config = dict(
    hidden_act='squared_relu',
    normalize_top_k=True,
    routed_scale=1.0,
    vocab_size=19604,
    norm='layernorm',
    norm_place='pre',
    positions='learned',
    qk_norm=False,
    init_std_up=0.0329,
    lr_mult_down=0.7,
    max_grad_norm=2.0,
    decay_fraction=0.804,
    final_lr_fraction=0.0,
    dataset='wikipedia_en',
)
Below are experts of layer 6 (counted from 0) of a mixture-of-experts language model. Rows are named router (the router's row for the expert), down (a neuron's output weights, with its number) and show model dimensions 80-159. Each number is 500 + 40 x the weight over its row's rms, rounded and kept within 0 to 999. Numbers have three digits each.
Before each expert's rows: a language model's description of what the expert responds to. This comes from a sample of Wikipedia text that the model never trained on.

# expert 35
It responds to: Commas followed by a space that split clauses, places or dates, often before and, which, who, as in Cane Hill, and.
router:520448517516513596534466468578496526487433498555491509509535476485513512485439553442608475483579526486515516474522502494562497463527558480486468488458524473447466397520525509519498477486563545580522504480471551595487440592455541529460551500
down0:506484510556531438537463536505504528509506573549483496498522456512492485475409491586535527518446463500549503540533509473478509458501473474485463531547522472643542438485524556507519400518537627498567518503554438468533461496500492518506507499
down1:561444491493511565503491541532495467502520525454476519579541486530579533502493534503472432470494539514484479538477470512413467544479527480531521483497446512452536457530588486486417491523523488476493452511461454493518484471541526590440537542
down2:489507522404473554450491441528488511438535487506459495520503525489557504452465464518499478528512530475571492523492505475522493547523513491486492539540493474513469521489506515499491480458539462477573503546508510559511450549501491505598462527
down3:535479507423480591563545518430536501568493462484572496529500422582487549469539546464506453500439514509541443566506474549527418507497465452533486524469526502504485439540476543428516516511481465508536467516528566488457490530539453485497412438
down4:555562508518511503586526468509462525557425520522498439419524517416437463491468501581460536473528517508515477489481516467489559454538520529486459541465475524491472558493549558431484509502464524508557467522543479511487556472545531450529569409
down5:567439493523521455524501525494523535576454505440512531505533507478469506518522429554457549520457529489508493465502492488510531523479527432520458556489541487491441469510537465540464513609566484471467481402506511452462532458446512507480528494
down6:504526525468531511474465469458483559469553470513488450366510464484489521461501565435483472493571476471412455432518483488384580520510453517553513521490568512532560449470535521558471480446492500492490468512521498567502475510494488498519473457
down7:508580550503533455477474445487465549407443525461420532604489490485546545471565476498556507469510535494508493530513497466530510480459510540487475518491531387463494505545539429510506473512457478433497563510555490539591542504563508551573523534

# expert 54
It responds to: Month names in birth, death and event dates, usually after born on or an opening parenthesis, such as July 1, 1915.
router:604485523501547524521510485505481498515463532467517547525490483501483522473472531500536419516472563495517532502496478464492490430560543474408459476491499495463450449539538522462460535500496521499543598498456558583505495550472541521477500492
down0:553507498486535554507517546490573532556491532496436408472453476477385476558519514481472456483527455467491496523513401581540491394504528529543482531477507476509481530458494545463573439551528458449538535536545514471451511508540515544483514560
down1:497570446539495491495469552452522513525465441413490538469546425492483476581492484468516423522543491530476513478476560521482520543526554521475513552511508580502434581512487525454513510436526479488531457559557505504489499489486564493488499479
down2:433456553503517472473548508486509553490485555483438542512477526551451506478524459499484521475499524529501487458488571489537518530537470517474500494402453423458499502508548490519561482524544463458453514457433505463457510562471450537495473487
down3:523461497567522406505501487514578521475542547481493500449442491500408540434518550487529480485468510524516533481419543496480501520524522499407501544525502551548477513518538453433528487501477486537559527431453533414503507513515524489509568570
down4:471484500438418433531457453460557458523472567496590569532503527508558522454537460459515492445498486504441506502502499440471485487487547540533478538504469513430523514531497494429461583500461505419424462499548431488496532530457586539516560468
down5:538559479453465498558521471481538505537472506490511490526537489483595488519489499470539539477478471467503516567465455512489539488531520530536470570488500493494407489523511557518454495494529522477485491510507563517510531515512510514496540389
down6:495491511487500474467558450472526538475490516485491501553571578506543479483463535461484466474520454521450507542497498564590561504466539516523406540393496398519518550503447463505531591459534459530496542582530493475576458505522538493464460528
down7:499543499472519479427499484542450468448474449496505527509536502471524446556574498538544527455561526462542513509508477451494540436567521497528518540499403528497384570633544504490523463422468517450516467583467536543457536452490537518526509489

# expert 19
It responds to: First capital-letter piece of a proper name split into pieces, often after a comma or space, e.g. V in Vettel, Al in Alfea, Sh.
router:561502518498501528510426475471478510503473407492465501544505522540472520452435491536570522489548543455555472484497501439552489431511503433491510470468508483429443459476519519475522545447487551534515558444480568562504445518397549481511492558
down0:544481489534476493513508522553562502505421460421536496497525453485445452521487531456461486474467519460450564440502463562486446482528487452488494540556514496578485479465488562463516494505484501497496539571535477550443516541522506507504523469
down1:527508548499421524420393529394522516575552460499480447510504493471483532524496494562531478499549452517466487520460480502524500507527510448506551492462572463544451484523511467438489552506508566490533471482629506466437495520467480480508550489
down2:533506515569519423458490455555554504432520520500485520498523539417473531531506475412457490466481458478518470412457533536505476499480451474551475483460572500470560539591552475458514504466506429482502477530422520503489497542551505517564498510
down3:513447525522501458499502555544344492459575477516462481550559485455516531548516514603477453509496575510457506590519573483518471485471527464489478471528488520461481439518517490520458496513445440509571523530596538529473518542447515518454490458
down4:514501512464545391434489526446475562474500530508532471448478431456523514500482509571472502515528501486475491525477481493503554473504552449528457498488524471507414515496543483513527546454490548543444533499516458447530555568492534533439487505
down5:545373536478529540474492470537483540388556515550521450492526521431508424507499490569491524496487552557438508511511492477516522513462518549542564569525467554488519408475495480553556503497438508546501515514410456438497427432510489498575492514
down6:472527513497453507516516493570481545558515489489520515455496556420528422509537577498482466536506481461439564476541519502505508533454487429512511547539585502456559513460457465506592534496515558493477480547543469470487444514538534520471530568
down7:520507489529529458542521499449477475528421456455435474462436512504499430524525537453573472451480467514487457565450483508482517516543460470484510502458507473551472506521450532549488515537504488564462482527490476447474506478540512528471469567

# expert 51
It responds to: Verbs and participles linking causes, origins or relations, often in science text, such as due, caused, involved, associated, based, lead.
router:484474447536448540505479450507441526526474502561499541496481513525498551424441564528527466500601539478544528487530484434543456440485538463463514490511485438510427478558483560493477532434496483497535476444489513547473540553520524503529551463
down0:467562510474540479518522514496426513506525476537524530451461394534443594540485496476536486504521457439485467555443518502455491482452523524494516500538556472464480453504452538459463445470520403479496515492485499428478482442468463465504477520
down1:507450577493439535497484464503518527476571525504451531499488435494490478513489497423533494580578518461535498484524499516503487452518495523489470480493470550556560524447479481496471493543496559491482466601476493486487415513461512455437504498
down2:450465505504559457480486517552491503523503541580522467522475478523536468536555564472513478420492536448549457449517458538447478501482542504495507497491467441486418560405452465444423545440502433419535444492496559449498522478522501531557501460
down3:472524451491500458462531435479512464445440385486486477471498496557466533475480473480473523561398524432481530426455530543445550531483515510462470558524454507495462456444575473500428532458558444477481535522509553437478484463423476508505520556
down4:511504539490516565435489549520562528499439496528521503490464535499422490501485442447412519500583492570472467450481536477471550431533555508519506361554486491491528463582444478439470457492513542481467495525484506477459525530483499479451481512
down5:448515500472465496492482560530485550499517538476497495443498594450494454430541506531481497547497457538505494501499492444567516485464516516505532451513512546522524560518447461501457470507537503584499507559486540544470463477442543477580423553
down6:580495438430461492555482478416530520474496482520517508504523505500539504452566465493500506476511466429386522395501447478493535497519461560530534471474498527508561550510531506479506524515452487534467529462480481471561528563420545500506459526
down7:581467499528519468471467495472429478504443508514455499519486516502510487546478509485489456513486565508519522583488476519428578419543543477515451482445484585512548508542523466531462508475460589475606484486495504563543493503542470540533513595

# expert 26
It responds to: First piece of a split personal surname or foreign word, usually right after a first name: Hon(ig), Mil(inković), Ram(irez), Vin(egar).
router:536477450448498547508463487526448447540449467508526503539460486500500502492399562493538483517498493488516495502548514451551489478440595509471466514399543441436424476503507514511483553503512536546499563535430498547438491494455528449514533521
down0:506517497468503502544557514554535490496526495459517444511435478541541510480496490520436471491516536538541500525448533488575527486531459503524431481539455494517432492528512528476554483472556501448464422488532509541527545567518479509445537494
down1:514531554507470585461556511449544488544502448565521526437545473494535576436535513507590465441494482458506485476535506536506481602517497547525525494481489477478487424499524520494492492513413419531497548495550522552539513485529468454462505497
down2:577471611547535534564483555471520589512442421578462562492498480544505511505505496510476419538518487535475496511501501469474521452519442496489448476608419513488505577449488554490495462469523401514497533523524489491481522452499483581550544533
down3:501491479508523512495453493556491497457457446474450507478522468485400497506533481483456499514473530498400579460548552588493526498574478528519515513497536541505556556472513459509475458507445482397581473436491537459574508527515455512605563511
down4:464516533511486594490549500447515447495558577473486528514551465519418493438516493518520465433529566521472489515466483534528518457440473512529490427468520479516460469481462543537463543465543534488500505468584567500539516495492479549538460466
down5:518521547477536524503556500542490465521480507548500578453531498514517506494494477535460495523440509536507455376505501595481480476490495427490534511511544417520447535523471524486459533503489555513456415511487489496494507491464529549515503537
down6:560416535431561514522506401528437415450504463485477482454497501520526499498479478541502572575500494478453480462484454531525483520454556521467488479511490518529572410500476520521540588534421466484467505476550458516507505465537448514516557466
down7:459515489457454519473515496500452461508566489423562448518413494589497456491519528484523596506462513509537478472452489505513506447464505472602524525517505508469531543502551424467454549493483455515550537517479549440471599486501509469592518497

# expert 50
It responds to: Last piece of a split name or foreign word, often in tables, song credits and race results: Dasgup(ta), Mang(esh)kar, AT(L), Universit(ario).
router:572511526544498589531443484505500537490492486560515536494482479527522521525487560475520460510504518471537571514534469446545465480491514458440493452447471485495479415520559490447495502463515525554555570480540600565469504525553525459477515479
down0:494476461531525467447554478477459512459463554490503441512494560529499479460619519505472420549489443538517480539478419518580491422492483498526573541433489522439549530436513509531424525463486542446519537464455488502505441531532506476553442477
down1:521562552539515516470535491482484555493452477554489459474564507535448429477509525437467491521422485538528533506514526457498510490451528509490507472529507505503533526456523514490519470519519560537509494543592543428545464526488473506498547495
down2:488441453446532525482525466540499500541546486508467488563468498461455499488495430540541522551461492494472558494433499490499495524522592528420444413514517527464543475434440472558489504437521501462481517567474480510454587526531529534522502524
down3:519556505465508498571544452476424532498475538528524480537473530514550499436505542525400522462514368487433568518508488504540389499501529559514534447490483506537510479471487564560494499509493468496488498487451490475574484489459475517478575496
down4:494599510492493461480465496481494521514524467473447452480420511482435505471600510513403512477541498514528460479489499485516520468490505536507521469458478559520471496574521520520530488512486574474511591455492509457565442519501485477562542501
down5:398493553491500505502557383439467573506547480473509509489504505470486487500568519500573508540502503479423401493465502553497482490506508460500443545548518449570396475504528468565443525531490590463482514490428514496519565529460492453533466438
down6:508503576481536546566444457537472430552569472475515521571497518467484532421487425523604492470541457567468444466580497407537543519502514529475411481541517440578575519519557495491513531501439481537517497487504525469465460516492480457473423494
down7:531545520521571446560514496487506519472516486568525520575466481533517470439460528477570457554522576519482498443511489487499456478511564514498485504445500468557491549484530510518496488535559502464476402518531514520475518500534450449504447505

# expert 28
It responds to: Word-initial prefixes such as inter, re, pre and multi, plus plural quantifiers like various, several, different, multiple, two, three.
router:566482507513494524517432484566479475528481472528482526549456422544533556465485505524539449534532509455517466507543460437492437399514496444434464428490524441475432433522513547503470526531513481541576505466444545523395467505499555450522522474
down0:452492506517473512493520515475431489505482485532512569502539503480528642502534536551447509473486590457545515418558457488407482480466474532537472516527599435412472502520504476486469514497449473554531425514459478482482533515447545480551462542
down1:479541477579489559501507525528513499541509498490532542561457500541482505502521540469534567493435508501476479469545417511453453512476509486479511468447499546534475488541560443432429575560479581504505481499435503531603489459535604536478464541
down2:450476522486569505559480572534469456513508503484469538540493490515474512579424495586450494446525472475513524464473474553430485518503553538463457445457422452592450534564538430517518620513542515541539524485479577480464528504519513500490471489
down3:490500525471561463508525536499503498451505502517426549575534498493506488484522469461476541506466522525536537601522475492510494593510480442440550495496466440586553492534435470503474517486367532550485453470488531514464475452503478557539468530
down4:464520459528474542529503496519472497477490572481524451527537452480507490595498480499530461432510515558471418519506501509498566454517501546478493546454528504556441493520408456494479557524432476525584520577454506427517501493501469513501506459
down5:472483479505493421515463435498408533526569501474522508508475459459490474512440370499455476464493422479438398533574533449458474456496485517482526481550501537509539469543520429456460550454453533509480568537472526405564528490523506533554504487
down6:477490463420444503483436469461479513504487484469437441502477532488564586482496524469561560526529448444462501560512486465470463488564470476517550511480541478524506468539459469462518532462510520429490462541512497529515528564514526446502501540
down7:528471535501547515593511509500562505535474477478436454536505515469545533531490561448443543517511483508526525442521505415470481505594508477499447511540521488509565487495459477458486479507515501443529495534537420475535493455523536507530447459

# expert 22
It responds to: Nouns after the, a or his that head a phrase (title, term, name, role, song, policy), plus closing quotes and parentheses.
router:527475504548514545541460390456490499457460493493439514502490462521456547440425526559543436519495520461513535490501446419544470434500524455447475487457482459461466465623536548459482513476523612510518542463527517530461469517528507464473509491
down0:540551572440453478501516438559430552454490463543580544508586445512484481441514548529513505512509506497478436575500469570465477506549474481522566494497473493586509508460516558537540491533501517497480489468435540515477485507542499526474503460
down1:450520437504456490482516445480532568497519577517581496480537492504493473430514469535488456545435510486450478452557503458525499487454521510529489515589473489481494538519502520605466557440513497442477446495492470494489541529515514539512439473
down2:505532492482441542506546499520511551452461555437490430467454592461484510438511559507530488451473501553515531461545500489581443470542501538448549494428517470486397540492537544480495501501438491529467498540423461500580436539531511505508526508
down3:459482541451522459479513546440490563493527537464533541504487520474532468499544453536530487557575459440482496469511491505571520412507594544450525484572413489475509468482578459502509505501452474499439452454518480531483456534512490516515415511
down4:425596543460480442578562492422533475485441514481490479489501568469526468466458505492494564474515478518485516533538438486511575462499509535486525552511541476518522486486498511517531527490480544487402536517498410484502494479529521543567444473
down5:494550490453390450491365466541482520477525560474482488546496549457522541548498486493554433446509509538519529543529445496477478520469523446535561535482512483471573490452514562492451532428481567484489464487548478544439573534514483512479443495
down6:486557448460501485464493500481505523551458488467588463567593439578458490509505496503516508537516495489509489448466506524524565466493555483481516471553481539495473473446526477541506511496579517458543484423478470472471534534520431534459568513
down7:587488519519503521452521568453460467550562520534540425476467507541465509422498521462508543505532527471555492525474494450576503450509526503488540556558500511495505448520532475555543484503482503560533459457451481514569482522482559527529533523

# expert 56
It responds to: Pipe separators between cells in Wikipedia tables, and some semicolons: results tables, episode lists, squad lists.
router:571478446511470556527518441534513477489487400503454532500440479510502500464433511462561485509563500479485548457540510414509498446506531501491470480442499511471508492569492545488495600443515530526514530447524489561487482494453484523513517572
down0:545546447534498473522461503557478468504448493510510556512480449527497481511495512425505517503487529498466525491478515449514476513571489478452536550504546447550492630497525466532411524541514551549475561471516473408467512478485438424450419523
down1:546510446559501401483482465559487509532510533501489437458544549536560544448549527501544450507458501496431476531512466485563531529462499500470489470570432495479469534560558469532548510534536569516470456500597485468420485525557472525495541502
down2:491495497428507486536570548454535568485588494466588529538471532480484505474422497560548507536524504523444532513514444461484547542599469551486471494517511528546543495551535545549495521508544569434487488515550446439471565497472520542520554489
down3:449480552434516527457572510418536460471450520534492506432456495468460504482525466574517461496487526552478459550522504539469512500544444545502447523460569485526602593501542540479469503454490527503553473504468487516506569507535567547542473450
down4:364487480518515479523434480512506483481492366515507497454627468444510549483477489430478483525503520480460459552502541489477484496535436554501510483474580559502482558466394536481539531516542435476466524512479509471497514526482579465524483530
down5:507495466529537541504514508462493518525484520541465409488527479503524500535464573553533594479526530552545505429522519537567516524513528444508448524556463507507487520567555478453461484561457475535506497513514497418528558534442517543501501466
down6:555519484493498456451460507455435493541526538500515519547502519467527520492523545475539510557487508490491447498502462592480496486488417460419549441447433437489535551486492479475496527501500534495466523544454540474524462550487465508523565448
down7:507535466452453512504516509499475528513484468536534416599537480545499475469484590533500399499520441474449473483518510448522531529468461478477478503471486484532476467539467514529484539608500505474492504509496516503539478530540559486463467497

# expert 42
It responds to: Of and dashes inside formal names of acts, laws and places, such as Act of 1940, Province of, plus found/appears.
router:567473466528528521536496495536495510544465459605522551522486463528491552531456570480552464497506496482536534497512499413541515514444544483487471438421495446524452451467481546494493525427545522548529542481529548559449529546540534482474495574
down0:541483535509509401519518456486467540489486524500515537555448505536501532511506485483471492490462468544535421529567468528503522514633515458478520564497441508494524512523473477509374500458531562538498476496515530490542538539554445521503476517
down1:467558534514471453450509541485557530544516485553447530484536416501528446479518558572491525493508543527456532480563496489503542491525535553643539429530495465482495545516461597504530476479471510512475539426517417511495527482505497526516491512
down2:536471514482515496499491575560583486578450528499507517449522426504419475538532495535517537464510505462502505455544472488490387561532540542450482444570499596459559424474495514439494493554455460495555505461475523506511511575433441496491472487
down3:491481485558484515573522512484478477532525502493556494561497481514504523516507431477522463469508531498485532474536542500473559436473565507521419522503492526502525424495506482516576482416523560547469470484538478471467580497458566467475512505
down4:574531540457528514468500540525419469546471442409526417564525485512515497488525472513500483524476537594522530421543520522487433461490467449512572441545455534530502493567492517520463523522496446527470527535548543520509526512442487561503498528
down5:448449533555504492584476472452537490507552518493519457524475525505451551479549556539525458558501495495459512507476509541506498481470470457513490431530482455473500488462561562507446500522448495509584506480514456503416528495467529499463467532
down6:504522456469471497440477483500550478525432448432509502553544501487457448507492521506439528447485540569489431502527550581485527517485536583476542466438501553540525514459523533491481431489501527516504523508492516566461477488441475508561566487
down7:511450462430502485510555479474535518463470495468451551452475445485437468510495492481512524482513493503546510488486558456532472542407497485464564499537518490536411549493480530451474515530509467499508487535516540479454501440452429524420531501

# expert 33
It responds to: Double line breaks ending sections or lists, plus fragments in infoboxes, taxonomy and tables, such as the s in (s), sp, sup.
router:553519505486511562503472467522439566556458490495494547506464450500496597458459513480526502465546541491528505498511535472518464477451521411453455487518491442438442423486495537502479506476512617511529530439405504517462449507475506457496512453
down0:478413489434480543465483549484507460517469496478539484516502484507503463510547514536467474439544452521465611506528453501456568489551508557483525504476477522441453446480508549523535536531524571522494481521610540451554537471519510481540499508
down1:555490478520498490446521491473442461605514572509485500551427494435500508523522539509515526522545528614482617539530494438511417457527374501519500501499501539481533455496459556495486515509496465553553519468500445497479500512442536513501569490
down2:495494473566470519456498412445466478408493387447482488506524490533562477447492467575476481527437497492477530434510496487498499477563546470542579453477540446544481500493536439512489484511557572507443483523500473558486508560451485477535522518
down3:482450510511535480485468500550507450481486516543549500446588467471529521456522506553565466508522568514505450524576476468482499526512522523507483427460533530489462530485460564498485543539485545518493560483529469498501520418534502516532533468
down4:461561439507506476483486497421440481503509565517410443588546522503552472458520519498465435468461559530486452569546492542462499416533528529507413488519532507529441439519450466533468507435547575525511518533524573493477483458445515502493574430
down5:515511518478451498568516498503565522462528524470469502450487527496545512479520480473463504507478488475368536497510500511471530486454473493487533529535540506439529517512488497512519488438527504472455444479611539515519610522508504452495532500
down6:461471519472484571539539514489523503480505499508559536571462484571407582496518451399507464522449508480492490479445473432496570505525476560515468551468572414488511489553557466466522515379470472483460518471466606533486458460502481530548464485
down7:556527450454567422539461468556562480455469507540408472495549508450509498461526551529545470571461471495458559443543484478464523430443445460500526451553466494567506571531542432512474488489452487453549504516451504459553499498567518461572540479

# expert 27
It responds to: Opening capitalized pieces of foreign personal, club and place names, often in lists or tables, such as Ros, Far, Sh-akh-ter, Sh-ig-etsuna.
router:585428544479500524532489500530482468538429473536532564523431463526448503464418544501521490546523552463530516487544408531522513467445545467432412407446513461467378466499549511478476504467514519535532579442500509540447502517475509475513515447
down0:495495492519500480510499532516388543533499431478539499526486512553494458538518480506485456441421519512526589461501470473516510464463533531452472494532454517457466546485494549521549458549479471505434529437568562486513489487497436480448529503
down1:505477464564529543492444484513514482482460573421533487519489455494520455499499523522467526530532501496596496449504470402529467500462547450499535499438537479512522508540532517503523547466572454468548460545499519485446540550537459505547538453
down2:518549430547459462458541466584527504416540536521551511500451496547503551436486449496460482512513506581489478421564598530508503458485480496535457516499481526499528463493473542560533525508496549518565579584492467563461518422530495464480480450
down3:520502503523482530491413518512553514410473460531499398499571518472505472516469459501508554526450508587454495428468514508522509502563514485499463563553517524509507497516464490523496468519520555435488490486471478556559504475498491572483513424
down4:508548555505466572449409535473556504539604437538492496470503545512542477522573450524475492530528551409499466575453514454509479487476558491556491571498519445539520502477603450500470508501555544493525487516505493492540468535548532502540472580
down5:520546520502517515514470480491534470567455483530490443546448498530649470484478505515445472566550510510544573483443475553460523517541601527476447573479469470452507519495555460515562494509500508580526488512521487494573504506465554577447501483
down6:439478535464480503372502508469471548514503520419506523441453458457496543509543442450525447513548451473485502463470468538533551488479437522460554530471563511475534572453550515426530478499534507447580473536491483520521554595439443469501415505
down7:508497516490502502486440494500418505509449511479574509523582600499545526456492493419482451452558466534491497418512577535520436482547524440526468484454452480556449474560551509512518393539512478535470496486475431470528581466535545512527548444

# expert 52
It responds to: Country codes in sports tables (ESP, BRA, FRA), nationality adjectives like Spanish and French, and family words like wife, daughter, married.
router:546472513478488488517464515474435434497457508492526503534466494533520577482475516513536460478519530455538538469518448473516463464462550469433420474469504444449467425528598528475476492484462603533548531436537519542435524527505526450493472499
down0:437459489490466479484507585499481488531433499504476507451469482491528472553551440494489518479380488499507446536441547445579500495521549474504397451504441505518434502412431482537506456553528442527444544522510527538460572561491497494487445502
down1:486478490497607453478473563581532496539495514532579469439471554563532460525523559466496577516507493507449426535562536472536557523566462533508479443490453521525521503482459524462502523506491475533553530530513588542520562515493504446461516491
down2:552502511468506508508507476510544565512504523527519528456495474494485505541485422482461500498510471549542564512401502511406448497518534522563482502533476443520493528503496520466549471511552470499498493419451522535533465530576521522503529479
down3:507500513502491519485522451508561501466523500548536471518516422502493528540528513462506489482502570576431493539464407446545452495527461445523562474519466563506468490466516533587497598412497520490506496499437467525443497499524448525470479472
down4:449474500467463492484464508512485525504538396462518472565517496482512473504433465520479519472484426463490456601508496419465529471470497519505469510525496452599473450436500454454516511524538504539518513504428438553478500546541485517540544473
down5:474561489537498480463519505464507529478445468518534488442493519520492513551459455423518441538460474477461520479520550438463517481501438452502559456565501532558509509495501528517498478529475544552518543470500542591434555481474471490453510616
down6:456461533551506438502556531532440546531507625477521462514570512535548514523502497497531488502505536449524515474447471523538509464470522468495492516494486527529517510489484450503410526470484422474537475484521500453524504481466513480508524504
down7:560469499442521517505491500453516484469491549451487469430510506480434491460499519531485518548497546494454461497432486532582487465498454471544569585541489555501562457518449500552491462522465492490503460485499558440536528410460522489416572531

# expert 12
It responds to: Final pieces of proper names, mostly English place names, such as -chester, -ington, -ham, -ford, plus possessive s.
router:578428452520505550567484509545457437465465519565509556518439475530419540501462536490531448489462523466558577448483532446553439511576542528468445458398479501507503465553554527475452497449480528578534578430504507521408485510493487456479488561
down0:540481517536516481573459528455414462518467464481504497528504555535539428471476516490492575506478481477527469536513517521461517561505474494502458507490558480493486517453572523483467582515536470480471543502458511449428465533472446534527532525
down1:541426563456447472525484501548464490549490531474546538560427432462507520485444481502540534465580525559531549466543496505467545464499508485504420522491451442445451459544550507469473561458473479473510490492452573535475554491509512432523549445
down2:578519520556461517513543521518462475549480482577479526585506444441404553546445523564558484474552421436436455529514476477544492571437480450527484445512517485517484521518483486561514550522480487457473450488512420467503483493519546537544511499
down3:501517513408455489516551475523468489553538552516537532544474419548516545443495442571456488561516489523553530535558517480516472498527503473458528411513519525469520427535468467522476541510492498476558489530485428475554497479517529548462536446
down4:442498517481515479478488524533571527466498511514441423514415503536484504536445522557528555573526478508511489604479481495478495465398473480430497501463481468483528544498539517475428466418561485526479469540514457488446467440489549506513515509
down5:557489481531442431489383434504486563538488545496512479473486522477513534480449402499504547573497470554556512433467505454470580553446487556521574521530534532445534478469511514535515534498485521474530541512505542480504510531469483498478521422
down6:483494457480477527468452525481425519491529471471485526519551517488504526525509537528541516522479501477484500451465491458571547502521453521444535473546419553504513500516481544489509508482561516533565558538445480479491518484486515566502517514
down7:593479552512518510489431486478554522427469532487467448487465475545499520519513439517455491508456504412541545457536516517517520547483483506507525444539467529476510487475443523465435582593476514486499539502583554493499456498446401456475554435

# expert 62
It responds to: En dashes in year and score ranges, colons in subtitles or labels after numbers, and some slashes: 2–1, 1910–11, Legally Blonde 2:, Pts:.
router:493462506559502509545470468486502533421502522593501537514473491493452500530476541510542471478601480466591570454515543449532500498554560483522496525452492488494415462516510517443497527490512545556472530397488488557432507509497485499519484537
down0:375565499528580507499511501498531464486491506505489548510493446437490433510512464545560592488507490465520547522566494450481432516525471442521465480544501469488501527493477542520467457455576521486422479417468498453501494512467527486481579512
down1:522471485514519552505513455532501495492520538564523478490460493515496487520508470472569453568523519445499489525453543476544528542498519512526530467500479531527460529464460498475420475526484519476478519472477477489570515479446472507492527513
down2:472569486497475516535520500450528502520527481607448497495432442515521499557491549535510493531562526489460381422503523574506508435493471530544461457469523520472553565488479565464460506489527569533543494440597468460538499476512497482478538518
down3:520509469547486506476508537559454438476478511486492466518480475540480453404525515424464534577526564463473528523453499448508564446425509511481434447455563521510540496447442511462483526522450470498446467546451499503507498484452522456475492551
down4:505472498436567503534416449487529474439530544482468463471522449528450518512544544445503469448463454528479483551496548474511484479491577502519551499500423477477504580442503547571563465485499493503462494496514562522548506514532482547473440474
down5:514541511520509528427534573537511450497494516466490435456459572467486465471462486453495491562567512426534542541449516518568516469469495524481526534509521506508500497495557483491511464500506478399519522549480535535512503515458567501465502472
down6:472423506504475514487403421482489538452426493497473450485521537489424451482563494520430483498566486526573503540498486471517431466509471524498487473481479524492450472485480460492488394476540575553528462568503516548477512475412511506496487516
down7:459547514589526486470541531469496499510474522502543530484546436437434488484510547488496525531504535439592503510377530471468471487518541524442503485493502567554526514498522442468474481533472541443477561472517512476525477521500482503487494540

# expert 15
It responds to: Final pieces that complete common nouns and some adjectives, as in treati-se, ep-ic, whal-er, furnit-ure, sh-oes.
router:545458491539540530486508450529442475437458512570505558486509474523447576515414547535515473530496571468533526443495468473504523490522514497477438479478458484492450470533534512460476454515446561570498562483458563556486496504523532475472492549
down0:575474408502500521505490459471518520489463477494539564533503454483472493515470424558532467494454545541487497400509504468502522474523504455571544391492476467463529523529509580536412551577542525557523489502547512544532514535555520530446458507
down1:460489514465514529562482559526547481491470506519531531460544542523567462478481503524584473524524551503487566422478449488529546441465486433446494523468505486545490496510449521570503503435486508453535415433487516491483559501496512521517521519
down2:522520488577468494548543525522542521543469547392483544578595514465507445506579512528494504477504450485470512450564512505511542476495449483399437592490486434471467459505595599534503471527546547465536493473553561445557458536480528533505416471
down3:456411490481477464393485491479542545496554532499532429500534484443536538495519508480456480554462530553577539523528519575535547501442403497505500465476526503449549556504433573485543470518428523518407496499521509527378443567538540513501447489
down4:441495565481550569509537530421472456490595471525475461420469563523505483526504453479463480530484504441515531479387462511465460523475516499542553479525441475545462490427562440516501439501513470510513433538532486526463407499513526528504480628
down5:513616467485492500454508529493516524516500469518478538534493540502524421445536441568505543490520445485482599504537577508463516505493518476478462492467507476490508484468510565476494525499482520434476479540482478515535464598466525508446441484
down6:488496418588603499491515512547516447497494474511498499499493451482497504453454562516519511541531486542485537497478577425452484545449467592486523409551499555539568575469485502462504578519469497443477502514502529464535547502474391503559490511
down7:507585524487545491503540566481474497459507399482407480460458502445601482535465489492514504496453512570521433484513538585558506405575559423522588504513544526493509453498495479540518586551471526449463443466514514448457494546544508567421539489

# expert 0
It responds to: Given names and name-piece endings of people in credits, lists and tables, such as John, George, Stan-islav, Eli-za.
router:606466541470485561586510429528479460495438418515479595503438493496465515483410510488519482468494523487534529498564545438515485462523625480481448493436501475461472411473588511513505500520524557530506552428460551553471497543483487481450490592
down0:465512500480491502543578457501519563510525502506496460490449467461518503497499458551532579435527510462469550534465539513512479440449475466483520541429518502447389522527496565578551558622444604420486448501507525508506482498518493580490508452
down1:565516535563486492474487497546502546498468520516476601443538479455506491472459467526485441588485427487514551459468601486455527542532559445468531533529487504482561505520481536469498519475427507484478515474558500496446438525528507464436528511
down2:503509584519555427502553470543488532584499461471524504557549572461549477458475467488498458440518482485458523460571502457522437422493505488489541538546537436462497445495600529498524537438461554476469493432462468497531519534492554481528488529
down3:494555452433591526544497497485523454431524520471564495473511525578512469545571509521467526540548474513478454470528461435529438521569543489450506462553566482522510465463497506475461477520501506452596513471545593481505476466465548551490501561
down4:476498476495465565493488496538477453492554501500502445510513487532413519490502534497526460525501484533465470439440453528456488508496481533586536458490503537487496489518509478472514496477519472513542516604496465454530465475472484476582472557
down5:554514486564426521475484588451422518547525524486499497617474448503503496514466497452405532429547454541505451481535548452570551565463522457529483495473458543511568418470554597526424454530451524497569491499533465500582461509513485498539469431
down6:482514484518444542484481577511405472536551485470459474513503524512478525524472506517571462477469476535581496513528544511545506522507560482476523469490486543428546490465432459416504484509408496543488553547608481498460512475492533521431555442
down7:498493492549461521468524521443542511581527549508477612443502496476549532531474539501538505466514540536487521558497485507508594506461514521495441533490512549452531515459512558438462543544538507499485499561481548563453491427525561471518496493